Weights of a small mixture-of-experts language model, trained from scratch on English Wikipedia.
Size: 8 layers, width 192, vocabulary 11585.
Experts: 80 experts in each of 8 layers, 64 GeGLU neurons an expert, 4 picks a token, a softmax router.
Below are experts of layer 3 (counted from 0) of a mixture-of-experts language model. Rows are named router (the router's row for the expert), gate (a neuron's input weights, with its number), up (a neuron's input weights, with its number) and show model dimensions 0-191. Each number is 50 + 12 x the weight over its row's rms, rounded and kept within 0 to 99.
Before each expert's rows: a language model's description of what the expert responds to. This comes from a sample of Wikipedia text that the model never trained on.

# expert 18
It responds to: Periods, commas, semicolons and joiners like ", and the" and ", but" that close or link clauses in running prose and tables.
router:45 44 45 62 55 62 57 64 31 74 69 51 58 61 72 56 32 50 36 44 53 63 78 60 65 55 42 44 60 67 36 50 62 48 34 38 44 65 44 47 33 62 49 55 64 34 33 55 45 29 34 38 54 35 47 40 48 61 45 48 47 60 29 67 39 56 72 73 68 60 37 49 49 37 44 50 52 30 38 57 59 49 46 65 33 40 53 63 58 54 52 52 35 53 39 52 41 25 44 39 62 35 48 30 32 45 21 43 68 29 77 40 41 70 58 54 58 59 55 85 60 43 35 38 41 35 75 41 34 51 53 41 64 39 55 40 66 50 45 65 45 40 44 23 44 66 48 60 51 70 40 63 54 56 49 50 64 60 56 46 48 63 52 60 29 31 51 60 49 50 54 35 38 40 43 46 50 36 47 48 54 39 45 45 52 38 37 41 42 43 54 48
gate1:53 58 58 87 61 45 58 54 39 71 45 71 41 82 53 38 46 47 46 48 71 70 65 47 56 55 32 30 58 61 61 34 62 56 40 28 58 56 49 54 52 30 64 63 57 43 46 60 56 56 43 52 37 66 68 60 45 66 41 47 18 47 49 60 63 59 62 26 75 47 27 43 39 53 46 65 56 33 28 38 62 47 51 43 20 39 45 43 62 62 66 59 23 48 40 38 49 36 43 43 74 37 40 44 21 44 53 54 65 46 66 32 52 64 57 53 56 57 35 51 52 53 26 40 49 37 64 36 47 46 41 48 42 52 53 51 54 56 55 69 53 39 40 38 37 68 66 64 52 48 37 56 42 48 42 56 66 57 56 52 65 56 49 51 53 41 43 53 50 54 44 35 55 62 23 47 51 60 40 45 51 37 48 45 73 50 43 47 47 46 71 49
up1:51 63 63 69 44 51 43 16 39 80 55 49 41 62 53 50 33 61 51 49 60 49 43 51 64 50 43 50 68 15 42 39 49 45 39 47 64 53 51 51 54 39 41 43 47 52 48 41 55 35 56 60 65 61 47 66 73 74 74 41 58 60 36 43 41 37 46 31 59 37 58 59 69 51 42 53 34 63 37 48 38 44 49 46 27 72 57 44 42 60 46 51 36 48 48 64 46 28 58 59 42 45 64 57 40 52 59 51 57 51 46 41 36 58 64 52 36 50 35 34 61 46 31 31 45 45 54 38 59 44 55 54 51 50 51 59 54 56 63 59 49 46 36 69 43 70 58 79 63 21 45 29 61 50 77 38 38 52 33 73 57 47 36 63 64 46 45 38 54 46 21 63 42 62 43 65 73 69 63 36 61 29 52 52 44 48 51 40 70 46 47 48

# expert 57
It responds to: Clause openers and function words in narrative prose and plot summaries, such as that the, who, when he, However, and table pipes.
router:32 45 52 61 55 65 53 74 43 68 52 50 62 58 60 42 23 36 51 41 51 55 71 63 62 47 43 41 53 68 47 50 52 60 34 41 46 90 46 49 35 50 61 50 52 51 38 63 52 46 34 31 72 43 68 41 38 38 38 34 49 51 34 53 33 53 62 78 64 45 53 30 49 23 49 54 64 38 38 74 50 43 49 59 44 48 73 62 60 52 62 57 40 46 46 56 42 40 33 32 57 33 37 41 33 48 40 34 63 36 58 41 38 49 53 49 56 51 44 70 66 34 42 39 44 43 69 57 35 37 49 36 59 45 55 24 58 57 39 58 35 41 50 34 52 55 54 66 59 54 30 53 40 52 51 52 62 65 57 21 54 53 80 54 27 21 48 69 52 61 60 49 38 36 39 49 41 38 49 44 57 47 43 43 52 48 42 33 45 41 45 52
gate0:31 43 61 48 52 58 54 52 45 52 84 53 52 60 62 58 44 55 51 35 65 56 51 69 62 62 39 35 55 73 46 51 42 79 41 38 21 59 31 77 39 59 52 46 23 44 42 76 55 44 65 52 62 74 51 46 45 48 56 43 41 41 46 51 41 61 62 54 60 60 38 37 60 65 43 54 51 32 28 65 51 42 60 53 35 39 61 60 73 42 63 67 47 41 42 59 43 35 49 50 56 67 65 25 47 52 56 50 48 30 49 35 36 57 54 45 66 44 34 18 63 49 47 35 59 55 51 52 54 60 63 45 51 28 50 39 27 52 62 58 48 31 70 37 54 50 50 65 38 58 49 53 51 54 24 41 44 56 56 57 45 48 48 48 71 48 44 57 61 54 47 44 49 18 31 60 58 55 17 52 64 46 43 46 58 57 46 36 40 36 51 62
up0:57 13 65 63 47 43 58 61 50 40 40 65 48 52 60 51 60 45 65 64 24 45 54 35 56 67 76 49 41 42 29 52 48 61 60 31 37 53 64 39 40 63 57 48 72 49 50 54 38 39 29 46 45 35 73 49 55 53 48 56 38 44 70 49 47 59 40 62 51 56 33 32 42 49 57 72 26 49 65 42 35 50 52 60 63 42 51 50 51 48 47 44 43 52 60 23 35 49 61 44 56 64 42 31 57 52 58 32 60 73 48 39 60 42 48 43 47 29 38 51 13 47 47 72 59 45 39 51 30 38 26 67 68 49 53 61 61 57 45 26 45 32 50 42 42 48 51 61 62 51 39 65 36 47 52 60 44 49 68 29 47 63 51 47 53 59 51 47 48 42 45 57 59 51 56 45 50 30 64 62 56 47 43 54 63 34 44 87 72 59 52 59

# expert 41
It responds to: Prepositions and connectives opening phrases, often sentence-initial: In, After, Although, according to, between, about, than, such as.
router:38 48 68 68 56 61 56 63 47 54 56 50 78 57 67 44 47 35 62 37 55 53 60 51 61 55 50 55 57 63 40 54 65 45 41 40 68 47 50 65 28 58 57 48 60 37 42 50 37 55 40 33 64 49 57 41 32 40 43 40 24 39 30 58 47 70 50 65 56 53 39 28 30 32 38 63 71 33 35 61 54 34 59 49 45 41 69 60 59 68 71 79 54 51 52 62 47 29 32 48 64 38 42 35 42 37 44 39 54 43 69 38 35 73 57 56 56 68 31 68 50 25 51 48 39 34 55 45 48 38 62 33 62 38 59 38 56 70 43 61 53 43 48 43 45 61 68 61 45 64 29 64 31 58 59 36 56 41 55 46 46 65 67 59 50 46 34 70 49 63 56 44 58 37 50 54 51 38 40 30 43 42 51 48 59 43 44 28 39 39 71 53
gate0:41 49 52 42 46 43 34 29 41 34 52 57 49 53 55 60 55 40 44 42 45 47 62 58 41 55 44 48 37 63 40 54 64 43 69 25 62 40 44 51 59 65 65 55 60 61 54 48 20 42 50 38 64 58 50 48 55 49 62 74 43 39 35 68 51 65 33 45 55 50 29 46 28 38 42 40 22 50 66 50 62 42 15 38 66 54 57 60 41 67 48 46 43 63 68 45 60 67 33 46 57 32 85 60 57 64 54 36 45 57 35 57 59 33 42 64 67 39 56 35 36 51 49 59 36 37 37 41 57 47 46 54 40 39 71 27 30 43 57 54 46 56 39 43 36 58 45 49 66 45 61 54 32 54 40 60 72 72 50 42 26 55 58 59 47 60 69 46 59 58 44 27 39 57 65 43 46 32 51 47 41 75 44 55 64 62 64 57 50 45 35 66
up0:52 48 73 43 44 46 58 48 58 60 31 40 84 67 14 49 44 47 38 52 51 56 56 42 53 57 52 53 68 35 60 33 56 59 42 69 41 35 41 45 43 47 40 64 27 53 43 53 63 80 36 46 43 51 50 81 49 56 53 19 38 56 57 32 62 28 58 46 52 66 46 60 63 65 64 65 56 41 45 42 34 71 55 37 38 44 42 47 49 55 23 51 37 40 61 49 38 47 48 41 51 40 60 58 54 55 50 35 37 64 78 73 47 68 61 48 48 64 26 43 48 67 28 60 40 52 56 69 37 49 61 65 58 46 53 48 29 70 60 62 48 47 33 68 40 47 44 46 43 48 60 48 41 64 34 56 30 40 50 37 66 57 56 45 39 54 68 48 46 49 46 43 74 63 55 63 46 46 47 57 53 36 41 45 27 42 59 49 40 54 46 58

# expert 21
It responds to: Closing quotation marks, parentheses and apostrophes after titles or quoted phrases, often with following punctuation, such as ". or "( or ).
router:52 42 52 57 75 48 59 67 44 73 55 52 62 63 51 47 38 52 53 43 55 65 65 62 54 61 42 46 64 71 39 53 55 54 39 46 47 52 34 50 33 59 56 64 43 33 36 46 44 38 32 37 60 33 39 38 41 52 39 43 28 46 38 55 46 63 69 65 65 54 52 40 40 39 34 66 60 45 37 63 43 39 57 60 39 44 80 72 60 64 59 65 35 40 46 57 46 22 47 38 56 40 46 37 37 37 44 34 64 37 64 47 26 59 51 54 62 60 50 91 70 37 55 40 34 30 64 52 41 54 69 29 67 28 62 36 53 45 38 58 51 30 58 45 49 63 59 74 40 62 34 68 46 58 57 33 53 65 57 51 41 56 51 48 33 51 28 65 51 59 37 44 43 44 42 54 48 61 58 47 56 36 46 48 61 40 50 39 34 41 59 33
gate0:44 62 53 55 93 39 50 58 65 39 55 61 63 52 42 32 74 56 74 59 65 44 36 55 31 14 36 37 51 60 51 61 53 55 66 41 49 66 50 37 32 50 61 64 21 51 34 46 27 25 59 34 49 48 50 55 52 59 48 50 57 44 30 42 35 41 48 30 48 51 64 54 39 52 52 53 63 43 39 44 60 38 43 40 24 48 52 61 44 48 55 55 51 40 57 61 57 52 39 54 49 53 51 45 50 38 60 64 50 41 39 55 36 57 53 29 62 65 39 44 44 70 56 66 49 34 61 53 63 43 45 39 33 18 49 59 57 75 40 63 49 46 62 30 48 53 48 74 45 38 32 67 68 65 53 45 52 38 58 56 41 53 58 53 57 58 55 59 41 58 48 61 51 48 64 49 29 77 52 41 56 40 51 31 34 35 33 56 48 44 45 26
up0:24 52 57 58 68 46 56 51 59 37 69 64 50 44 39 33 68 45 59 68 41 55 57 68 47 37 88 52 52 66 42 66 56 54 62 39 53 50 53 42 47 64 43 71 35 62 55 39 44 28 51 38 65 41 48 59 56 48 66 56 63 51 45 52 57 46 43 40 45 43 66 58 38 74 60 53 55 35 38 35 52 48 49 45 17 45 64 64 40 38 45 49 55 52 42 55 65 63 27 48 51 53 58 37 38 30 48 54 49 12 45 49 33 66 51 43 52 50 56 38 45 46 33 60 35 55 43 53 74 50 51 61 08 21 43 50 48 80 36 50 34 72 44 35 49 56 43 62 45 31 54 61 38 54 42 48 53 41 77 60 56 66 44 48 62 55 58 53 53 60 63 58 62 53 58 53 56 52 57 55 30 53 36 38 42 46 45 57 43 59 46 39

# expert 48
It responds to: Indefinite articles and pronouns starting noun phrases or clauses, often fused with a preposition, such as "a", "an", "as a", "he", "her", "what".
router:39 42 54 75 53 57 60 71 35 74 51 63 53 56 56 33 39 43 59 28 61 51 72 49 57 71 39 39 51 70 39 49 51 68 33 34 64 58 37 43 37 52 54 66 57 45 32 65 37 63 42 32 55 48 77 40 46 58 43 55 46 35 27 46 52 57 49 50 65 56 48 36 49 47 46 53 71 33 46 67 46 35 58 76 49 53 54 62 53 44 63 51 46 52 43 54 31 31 38 47 57 37 41 36 49 48 44 30 65 43 59 45 37 64 79 66 71 60 55 52 70 25 36 32 35 26 56 39 39 43 65 41 61 39 68 46 66 58 37 56 44 39 61 49 36 57 72 65 37 65 36 53 40 55 42 33 54 77 64 45 37 48 50 55 49 36 49 69 45 58 57 32 44 42 53 45 42 51 49 25 49 34 53 44 54 43 37 44 38 43 55 52
gate0:54 40 48 57 52 60 42 65 19 52 40 59 64 47 59 45 60 57 34 44 62 42 52 55 50 59 47 37 65 56 47 71 58 45 70 40 74 60 44 62 40 55 43 50 44 28 50 63 73 70 33 54 62 48 57 66 23 41 33 36 39 43 76 45 44 44 46 39 51 42 52 41 55 49 34 51 76 39 50 43 52 45 28 36 51 37 60 63 46 70 73 42 60 62 31 39 62 54 51 32 64 51 53 55 55 43 57 51 34 47 33 60 20 76 72 36 64 47 68 55 51 30 45 48 38 54 49 48 47 61 65 34 47 57 39 51 61 60 49 74 41 34 15 50 60 42 42 63 61 66 67 48 52 49 59 64 65 47 60 54 57 53 49 43 54 60 60 44 48 61 50 66 37 60 55 44 53 42 52 64 40 48 45 56 64 22 39 48 29 64 70 62
up0:53 39 47 42 47 61 43 62 47 36 41 54 68 51 35 33 59 49 37 47 41 37 27 50 31 48 47 37 67 63 58 60 33 59 69 48 70 67 45 60 48 63 36 42 47 39 47 64 60 67 37 55 57 56 67 63 28 44 46 54 25 44 57 56 57 61 36 46 41 41 50 48 52 58 51 60 56 38 52 38 37 47 30 37 51 30 46 58 54 51 70 39 46 59 41 46 61 57 52 37 63 58 48 33 42 46 58 47 43 52 29 60 23 71 63 42 38 43 64 34 69 39 54 36 44 68 40 62 50 63 63 64 42 54 47 50 35 57 63 55 52 45 34 64 50 34 48 49 74 48 63 45 44 37 37 59 59 62 39 75 62 58 48 42 48 53 68 37 64 75 79 56 43 84 59 42 63 47 47 63 51 60 49 54 75 34 63 61 24 71 59 68

# expert 5
It responds to: Quantity words and function words in argumentative prose, such as some, many, several, further, that, from, plus separators inside number tables.
router:46 47 58 77 58 67 53 72 40 59 62 45 58 50 55 39 39 45 43 38 53 55 64 65 70 54 41 40 58 59 38 44 53 51 30 43 58 71 59 43 35 51 61 54 50 54 44 59 43 33 41 10 62 36 45 23 35 52 31 37 39 42 30 46 38 58 68 82 64 67 49 29 37 38 43 54 57 38 50 62 45 42 47 62 45 41 71 58 56 49 68 59 36 34 36 56 51 44 38 34 52 41 35 31 43 43 39 32 70 39 59 48 45 56 54 44 70 47 59 61 68 33 45 27 40 42 64 53 41 42 54 41 75 50 60 30 82 58 45 46 38 43 51 24 43 60 68 48 51 69 35 54 32 58 55 46 62 56 60 46 52 61 53 51 36 31 50 64 52 49 56 35 38 34 47 46 37 46 44 51 56 53 36 54 65 48 49 36 43 42 44 52
gate0:50 49 62 35 63 47 50 60 64 53 54 45 73 56 41 68 51 44 32 46 50 53 45 56 78 45 52 54 53 56 51 39 48 49 56 57 48 30 35 28 22 70 37 26 45 28 48 61 43 55 55 63 47 43 38 52 64 42 51 44 53 43 46 43 52 37 41 38 47 49 39 57 73 55 48 50 40 37 53 62 53 50 40 43 75 55 59 44 38 78 44 61 48 63 61 47 44 47 53 50 52 49 52 58 55 56 56 63 75 57 28 68 49 46 59 54 70 61 48 36 61 59 43 67 74 35 34 64 15 57 63 67 77 55 48 70 49 45 29 59 42 65 66 53 51 66 30 32 33 46 43 36 53 54 67 61 31 43 52 28 60 64 32 53 52 54 52 45 60 35 72 43 48 68 56 39 71 60 37 66 48 56 49 64 48 58 49 58 24 31 51 42
up0:37 65 74 55 61 45 64 55 32 33 48 46 43 58 47 58 47 53 78 28 47 34 57 48 62 40 38 52 48 48 39 39 44 31 47 49 46 51 60 49 56 38 52 41 63 67 51 44 47 56 60 25 54 47 53 38 48 58 69 57 54 24 49 43 63 45 50 53 35 51 59 38 50 62 53 43 53 56 51 81 52 36 61 39 46 58 55 61 49 51 43 55 38 41 47 53 57 46 55 35 49 43 68 55 41 46 50 65 50 52 45 45 51 45 43 68 47 30 55 54 55 45 57 56 69 74 59 41 38 68 72 27 48 52 43 46 08 43 60 32 43 55 50 42 70 75 47 38 50 61 52 70 25 33 48 54 54 52 42 38 49 36 41 63 48 65 48 32 74 57 31 37 01 59 42 53 58 46 30 73 28 60 55 52 66 45 52 56 63 48 49 52

# expert 27
It responds to: Sentence-final periods, often fused with word endings like es. or ed., and the closing = marks of section headings.
router:51 49 65 59 60 47 47 59 37 62 44 56 59 63 65 46 47 52 31 49 66 64 71 73 58 48 43 46 67 54 43 62 76 60 44 52 63 64 42 55 29 71 51 54 44 41 40 61 34 38 33 48 53 55 52 42 50 47 41 44 55 60 35 49 53 67 57 60 59 49 26 46 39 41 39 50 61 38 54 54 43 39 43 56 41 28 62 59 65 76 45 55 43 41 46 46 39 40 45 22 54 26 45 47 30 37 36 36 71 40 68 41 31 60 61 56 59 64 41 88 54 41 45 36 57 38 69 45 43 46 68 33 50 32 76 42 54 47 40 50 51 38 63 39 24 60 68 70 40 56 42 65 49 53 40 40 71 51 53 46 45 62 59 54 36 53 40 46 53 62 62 50 30 50 42 39 51 54 49 32 56 20 38 50 56 36 42 31 35 38 68 42
gate1:46 33 49 65 76 57 55 64 16 51 54 56 62 52 44 66 58 52 58 56 34 56 67 85 50 57 51 44 45 56 23 52 35 48 47 42 16 24 46 40 46 50 72 46 25 52 38 24 36 58 62 50 38 39 28 52 65 45 42 51 45 60 48 43 50 53 74 69 55 52 47 45 30 49 56 58 48 48 41 40 39 26 40 45 47 44 50 44 50 55 46 54 54 57 50 35 28 61 41 57 58 37 48 49 56 54 53 49 62 55 55 56 49 53 51 61 50 68 28 42 45 59 49 67 66 30 52 36 53 50 54 59 48 34 42 71 66 50 55 47 40 54 55 52 28 65 59 66 68 40 50 65 86 43 59 57 46 60 57 52 42 53 41 61 33 47 48 70 26 40 61 52 44 53 35 41 51 49 55 29 44 27 42 46 74 50 46 67 59 64 57 34
up1:44 68 67 49 46 36 57 49 68 54 65 49 51 49 53 38 56 58 44 42 49 67 32 28 42 46 41 45 63 50 65 42 69 47 60 45 67 69 57 49 51 53 41 55 48 53 38 75 32 30 62 49 71 60 59 35 45 49 50 42 50 46 47 51 38 27 32 40 41 48 52 35 58 39 52 43 62 49 69 46 60 37 61 63 66 65 40 39 64 85 48 59 71 44 55 65 64 59 65 31 50 59 52 47 50 37 45 46 51 38 43 44 60 35 31 33 55 39 65 54 47 47 37 39 54 54 50 60 43 69 63 43 49 38 45 39 34 47 37 57 48 45 79 57 67 39 29 38 52 56 65 39 37 62 59 75 48 58 57 53 63 38 43 38 77 59 47 25 66 47 66 37 48 33 74 38 42 34 59 73 53 51 38 71 26 41 35 48 58 50 40 65

# expert 42
It responds to: Past participles and adverbs after "was/is", such as called, made, released, used, then, often, and the phrase "as well (as)".
router:38 45 69 74 60 52 53 65 45 64 51 57 52 47 62 35 37 31 44 39 47 59 66 60 62 65 46 46 64 51 46 44 61 52 44 41 42 52 48 53 21 56 59 57 72 45 44 48 46 53 30 49 55 41 71 45 30 69 31 27 43 42 40 40 44 71 65 58 58 68 41 53 33 33 47 69 58 43 47 62 54 43 65 64 40 37 73 62 64 62 66 61 52 57 38 68 42 39 46 47 53 49 42 49 45 29 55 30 63 43 72 35 43 49 71 68 58 71 32 55 66 29 37 40 27 35 56 36 45 53 62 37 61 41 62 21 63 58 40 66 55 35 53 41 48 58 46 55 41 58 53 62 37 76 51 33 50 59 64 43 57 56 60 55 45 49 48 61 50 59 60 28 53 32 39 42 52 39 37 38 40 42 53 48 62 47 32 24 43 33 63 53
gate0:48 74 66 56 44 44 30 56 50 34 38 53 50 56 55 67 39 69 18 48 56 53 41 53 60 52 60 66 52 54 52 50 66 62 30 51 48 44 63 62 73 38 44 32 49 50 62 45 63 43 64 65 31 41 55 30 71 61 62 63 60 42 50 70 51 69 25 58 39 39 49 66 28 41 51 46 41 50 46 45 67 55 46 34 56 56 57 41 28 45 47 47 58 40 60 50 68 46 39 29 46 63 45 41 35 54 34 62 46 61 62 27 51 44 68 49 41 47 44 57 58 50 23 53 43 44 50 44 65 50 28 49 53 59 53 70 46 45 70 36 50 50 46 59 41 41 34 19 40 58 64 39 52 30 25 42 46 56 27 63 18 42 49 54 44 46 47 42 53 59 56 40 41 54 51 50 67 39 54 63 43 65 52 60 57 73 65 37 53 78 56 61
up0:62 58 48 44 51 48 43 47 47 59 56 42 39 50 52 43 56 51 54 54 55 49 47 57 48 48 43 41 36 26 61 49 70 59 35 38 40 53 56 42 58 38 64 59 23 26 48 48 46 63 59 77 51 64 54 53 60 67 57 76 69 36 63 33 65 62 56 61 55 57 53 65 44 59 55 44 76 50 62 09 50 53 56 56 64 50 53 56 62 59 42 37 65 40 58 42 68 55 34 69 30 62 43 45 60 57 37 38 41 49 86 35 58 67 50 49 47 66 52 51 25 76 57 77 45 25 48 19 50 55 43 49 52 61 32 45 47 61 52 43 48 37 39 62 46 40 43 51 36 31 56 40 64 44 41 66 55 58 60 59 50 51 69 40 35 54 43 41 52 31 58 61 47 39 49 45 35 59 61 35 46 47 36 38 67 55 38 60 39 33 69 61

# expert 13
It responds to: Numbers and numeric symbols in tables, coordinates and statistics, such as the degree sign, scores, percentages, £, € and route numbers.
router:52 39 58 75 69 55 61 76 44 58 52 54 59 61 59 42 48 48 51 54 72 62 53 48 50 64 41 42 52 61 35 56 55 57 50 50 59 59 45 53 41 54 48 63 60 37 49 56 48 48 40 46 59 36 58 33 40 48 44 45 56 38 42 51 36 61 60 47 51 61 28 42 35 41 31 57 55 34 50 55 51 35 56 68 42 26 78 66 68 68 61 66 33 42 49 66 41 29 38 23 59 40 38 25 41 21 38 36 69 36 64 38 36 69 62 70 57 68 43 58 59 32 31 39 22 41 55 54 40 41 60 31 55 30 52 43 46 52 29 66 75 40 57 48 38 68 52 64 45 60 23 58 36 53 41 39 64 47 65 57 52 44 66 52 34 43 49 69 50 52 65 48 36 45 40 43 42 52 31 48 56 44 47 49 71 43 44 50 39 42 55 42
gate18:57 44 59 48 52 52 49 49 70 65 69 66 39 45 31 61 48 47 51 33 58 70 54 38 52 42 41 54 38 37 48 44 64 49 39 50 64 24 55 58 41 57 49 31 66 54 33 52 57 59 29 59 44 63 62 45 65 27 28 40 49 42 37 57 36 39 39 49 47 64 41 58 44 56 61 78 39 62 65 63 45 31 67 58 45 45 46 48 43 60 35 50 42 71 26 50 32 56 32 48 72 52 54 35 47 41 54 30 71 50 51 56 56 19 45 66 47 35 45 32 42 56 33 24 53 53 52 59 61 53 63 66 50 34 58 64 54 38 57 58 47 34 53 63 53 63 45 60 58 72 53 52 64 52 47 34 60 57 49 50 62 52 66 46 69 45 42 60 44 58 29 50 39 45 21 53 43 60 23 58 83 56 61 56 70 42 41 61 36 44 56 48
up18:44 64 31 57 45 46 50 47 41 42 46 51 54 49 60 44 45 57 31 54 53 28 39 52 56 55 45 31 59 56 42 58 46 54 54 46 34 69 47 48 51 58 56 47 40 47 71 23 58 31 77 45 57 41 46 64 51 60 61 60 46 54 60 50 40 64 66 36 56 26 59 48 63 42 45 22 59 35 42 36 46 76 44 45 52 50 57 74 53 30 52 55 52 65 60 37 66 34 54 61 29 65 37 58 51 60 41 66 29 31 45 46 57 83 61 31 54 95 45 50 77 56 65 67 47 55 45 38 57 51 42 51 63 71 27 34 47 57 31 62 47 72 59 40 54 62 50 52 47 46 44 57 61 48 62 53 43 33 44 60 50 54 29 52 52 57 58 35 49 61 64 54 50 58 60 52 61 36 59 32 33 44 46 36 26 49 51 42 67 53 42 53

# expert 32
It responds to: Verbs and prepositions in sports and political biographies after He or his, such as was, elected, won, appointed, resigned, signed.
router:45 34 58 80 53 51 61 70 43 52 56 70 56 53 57 39 46 25 63 43 52 59 70 59 53 70 47 40 49 76 32 48 45 58 32 44 47 59 41 58 32 59 66 66 51 52 40 57 51 59 26 37 57 45 63 44 37 53 50 41 23 48 40 52 49 65 62 48 66 64 44 38 32 42 46 52 44 36 40 59 53 41 63 70 48 26 48 55 50 49 66 62 42 56 62 51 45 34 26 35 43 41 37 48 53 42 53 35 68 42 70 23 46 45 59 50 56 51 47 77 50 30 55 48 34 33 59 28 49 42 62 39 57 39 71 36 57 42 46 61 49 49 51 45 35 50 49 57 34 54 26 67 27 69 49 51 69 74 55 34 30 68 70 61 45 49 47 52 44 62 55 34 46 45 42 50 56 41 33 34 54 43 47 45 65 47 39 47 28 39 67 61
gate0:39 51 50 48 47 53 41 45 43 37 53 78 36 45 60 63 47 42 55 41 56 51 57 35 46 48 45 54 55 53 39 64 61 33 38 46 52 52 81 47 67 21 56 52 66 62 52 39 58 41 61 26 57 34 56 50 46 56 48 34 58 34 42 51 46 40 62 22 42 51 56 70 59 62 60 72 46 49 59 37 50 51 34 51 49 68 47 35 32 26 40 56 43 63 53 57 35 36 42 65 49 58 72 55 67 58 38 45 62 41 15 76 49 55 48 40 57 52 48 51 50 54 33 54 33 53 49 54 47 58 55 59 50 53 65 37 62 49 38 52 61 38 45 62 65 53 50 79 28 46 65 48 60 79 57 55 66 44 69 77 40 42 37 41 40 49 47 56 69 23 68 40 54 39 40 33 58 30 42 51 43 61 48 38 55 50 58 35 76 45 68 61
up0:58 49 53 58 49 63 33 47 40 44 33 62 64 54 69 50 23 46 38 49 51 38 27 42 57 38 38 61 59 28 37 66 39 41 48 66 59 43 75 65 53 36 47 53 59 45 39 62 54 50 57 59 48 65 51 39 73 28 28 43 74 59 60 75 39 51 51 38 50 48 45 53 55 34 57 55 48 60 41 62 45 34 73 40 48 65 54 63 49 47 60 36 26 38 54 66 48 44 73 53 46 34 73 33 47 58 38 40 36 47 75 47 57 61 40 53 41 73 61 31 44 54 60 25 45 40 49 45 48 54 69 49 63 47 47 60 29 55 56 63 40 54 54 55 67 63 44 42 65 51 45 40 57 62 57 64 20 40 57 46 65 61 59 43 57 41 63 55 56 32 46 74 33 47 37 64 26 64 67 41 40 51 42 27 30 52 54 54 46 56 42 40

# expert 34
It responds to: Single digits and digit groups inside numbers, dates, scores and table figures, especially 2 and 1, as in 2011, 20,074.
router:48 33 53 69 53 53 48 75 39 70 60 53 56 59 60 53 43 56 56 40 61 51 74 53 54 51 40 41 60 60 32 54 50 54 46 39 64 56 43 55 34 53 52 57 55 45 52 66 42 49 33 34 57 29 62 38 50 65 48 37 45 40 35 55 45 67 52 50 63 58 31 30 38 45 30 57 51 45 52 62 53 43 60 74 40 25 72 59 61 65 59 62 32 46 57 57 53 17 39 31 51 35 49 40 54 22 56 42 52 36 67 38 44 73 61 51 65 67 51 66 71 33 45 52 37 40 66 58 26 38 55 27 59 37 56 46 53 58 40 53 73 36 56 34 31 65 53 62 40 57 20 56 45 62 50 54 75 54 54 53 59 60 65 62 32 39 47 50 35 43 57 49 28 44 45 38 45 46 42 51 54 38 29 47 63 43 42 31 37 40 47 46
gate12:46 53 25 67 40 51 52 34 51 48 47 46 21 57 65 57 45 51 56 44 36 49 46 59 74 56 52 54 42 47 82 51 40 51 63 49 64 69 73 55 62 47 65 64 61 47 57 71 50 70 68 66 57 40 45 50 43 63 54 58 63 31 45 38 50 64 35 41 50 50 57 13 41 55 29 29 50 46 52 58 44 53 57 50 58 48 55 56 53 40 48 35 33 47 38 47 55 49 30 79 49 75 57 27 61 52 29 42 46 53 53 49 43 60 55 74 44 53 63 62 60 30 50 40 53 40 78 50 59 46 72 55 43 43 53 49 53 58 30 45 55 22 52 33 51 39 75 44 32 38 56 48 51 35 54 65 61 53 60 40 46 49 40 51 65 69 51 59 51 48 34 38 47 38 38 47 48 49 58 47 48 34 42 46 45 76 50 32 62 28 74 49
up12:51 42 21 62 50 54 38 37 42 42 46 36 20 52 53 58 51 51 60 69 34 45 45 48 53 53 66 56 35 32 73 48 41 53 49 58 60 68 72 43 72 53 57 62 52 60 58 57 69 59 67 51 62 49 49 69 52 68 64 71 53 48 52 55 55 57 39 33 44 46 64 27 35 50 39 36 38 50 65 53 34 65 53 53 58 46 52 48 47 41 55 34 42 42 45 47 53 45 35 77 34 67 61 31 54 49 50 44 35 68 69 55 38 65 64 54 48 42 50 70 61 20 74 57 45 45 82 50 37 42 53 57 55 36 53 43 44 71 48 36 73 15 61 41 43 37 58 49 48 40 52 48 52 39 49 61 60 46 57 56 53 52 53 51 63 61 48 42 57 43 35 23 60 42 49 49 67 39 67 53 48 42 38 37 43 76 59 40 45 37 73 65

# expert 35
It responds to: Digit tokens inside numbers, years, road or gene codes and table scores, such as S13, SH-87, 1928, 2:03.224.
router:39 38 52 67 76 40 43 75 44 58 60 49 62 67 64 54 48 47 42 45 51 58 70 70 55 50 39 47 61 60 33 43 49 53 45 50 44 56 54 52 37 52 49 62 56 33 53 55 46 49 32 48 52 39 45 34 40 50 40 49 50 50 39 50 27 61 63 54 87 62 35 36 30 48 35 39 46 26 47 62 57 42 58 71 49 24 77 52 63 52 53 72 36 41 46 54 42 30 36 28 38 37 53 33 32 35 37 50 74 21 59 48 37 54 58 41 54 66 51 61 65 22 44 41 22 39 88 45 50 45 60 42 60 34 57 49 50 60 46 55 46 32 62 50 37 62 34 54 53 55 21 63 47 58 63 48 56 60 42 46 50 54 67 59 46 44 50 57 59 49 52 41 29 42 51 42 41 49 52 50 55 45 38 55 65 38 47 52 31 50 48 43
gate5:28 48 51 69 44 52 39 40 52 47 37 68 60 39 54 23 49 54 27 40 59 62 53 44 57 55 28 44 50 73 69 50 55 83 33 49 55 57 35 63 47 57 43 46 42 48 49 62 35 63 41 56 82 53 47 48 52 50 54 76 45 52 46 34 76 44 44 72 68 38 44 59 33 52 43 57 54 36 66 40 66 56 66 56 33 32 61 61 68 17 51 58 41 43 51 39 52 44 38 32 56 49 39 47 41 61 53 62 42 43 38 45 22 42 53 62 40 58 47 47 55 63 57 47 29 49 46 36 49 39 56 38 56 46 71 49 41 64 57 48 56 23 59 49 44 62 64 50 52 66 47 85 48 75 43 52 48 43 51 56 44 60 41 50 56 23 58 74 39 39 64 39 40 40 50 53 47 66 46 48 59 61 50 52 62 64 57 55 47 74 53 44
up5:22 63 52 47 45 34 38 44 50 42 60 50 39 56 58 48 48 59 47 50 44 49 50 48 36 45 45 53 37 67 66 44 66 64 32 51 51 53 64 52 58 64 43 19 25 47 50 64 65 82 38 75 53 44 72 40 43 56 35 43 50 60 58 42 45 41 51 55 39 41 68 33 56 56 61 54 43 35 40 42 58 63 40 51 58 68 46 57 49 58 44 36 45 49 54 33 56 60 31 62 44 46 37 59 66 55 51 71 36 42 38 60 46 43 46 10 31 62 53 38 64 82 41 49 58 67 25 57 71 68 53 60 59 57 58 45 61 43 57 53 29 48 51 65 44 39 45 27 70 50 68 58 40 32 54 64 56 61 34 80 72 43 51 35 53 44 44 52 58 44 60 39 46 52 50 48 54 75 59 42 50 57 47 57 55 44 62 64 66 33 44 42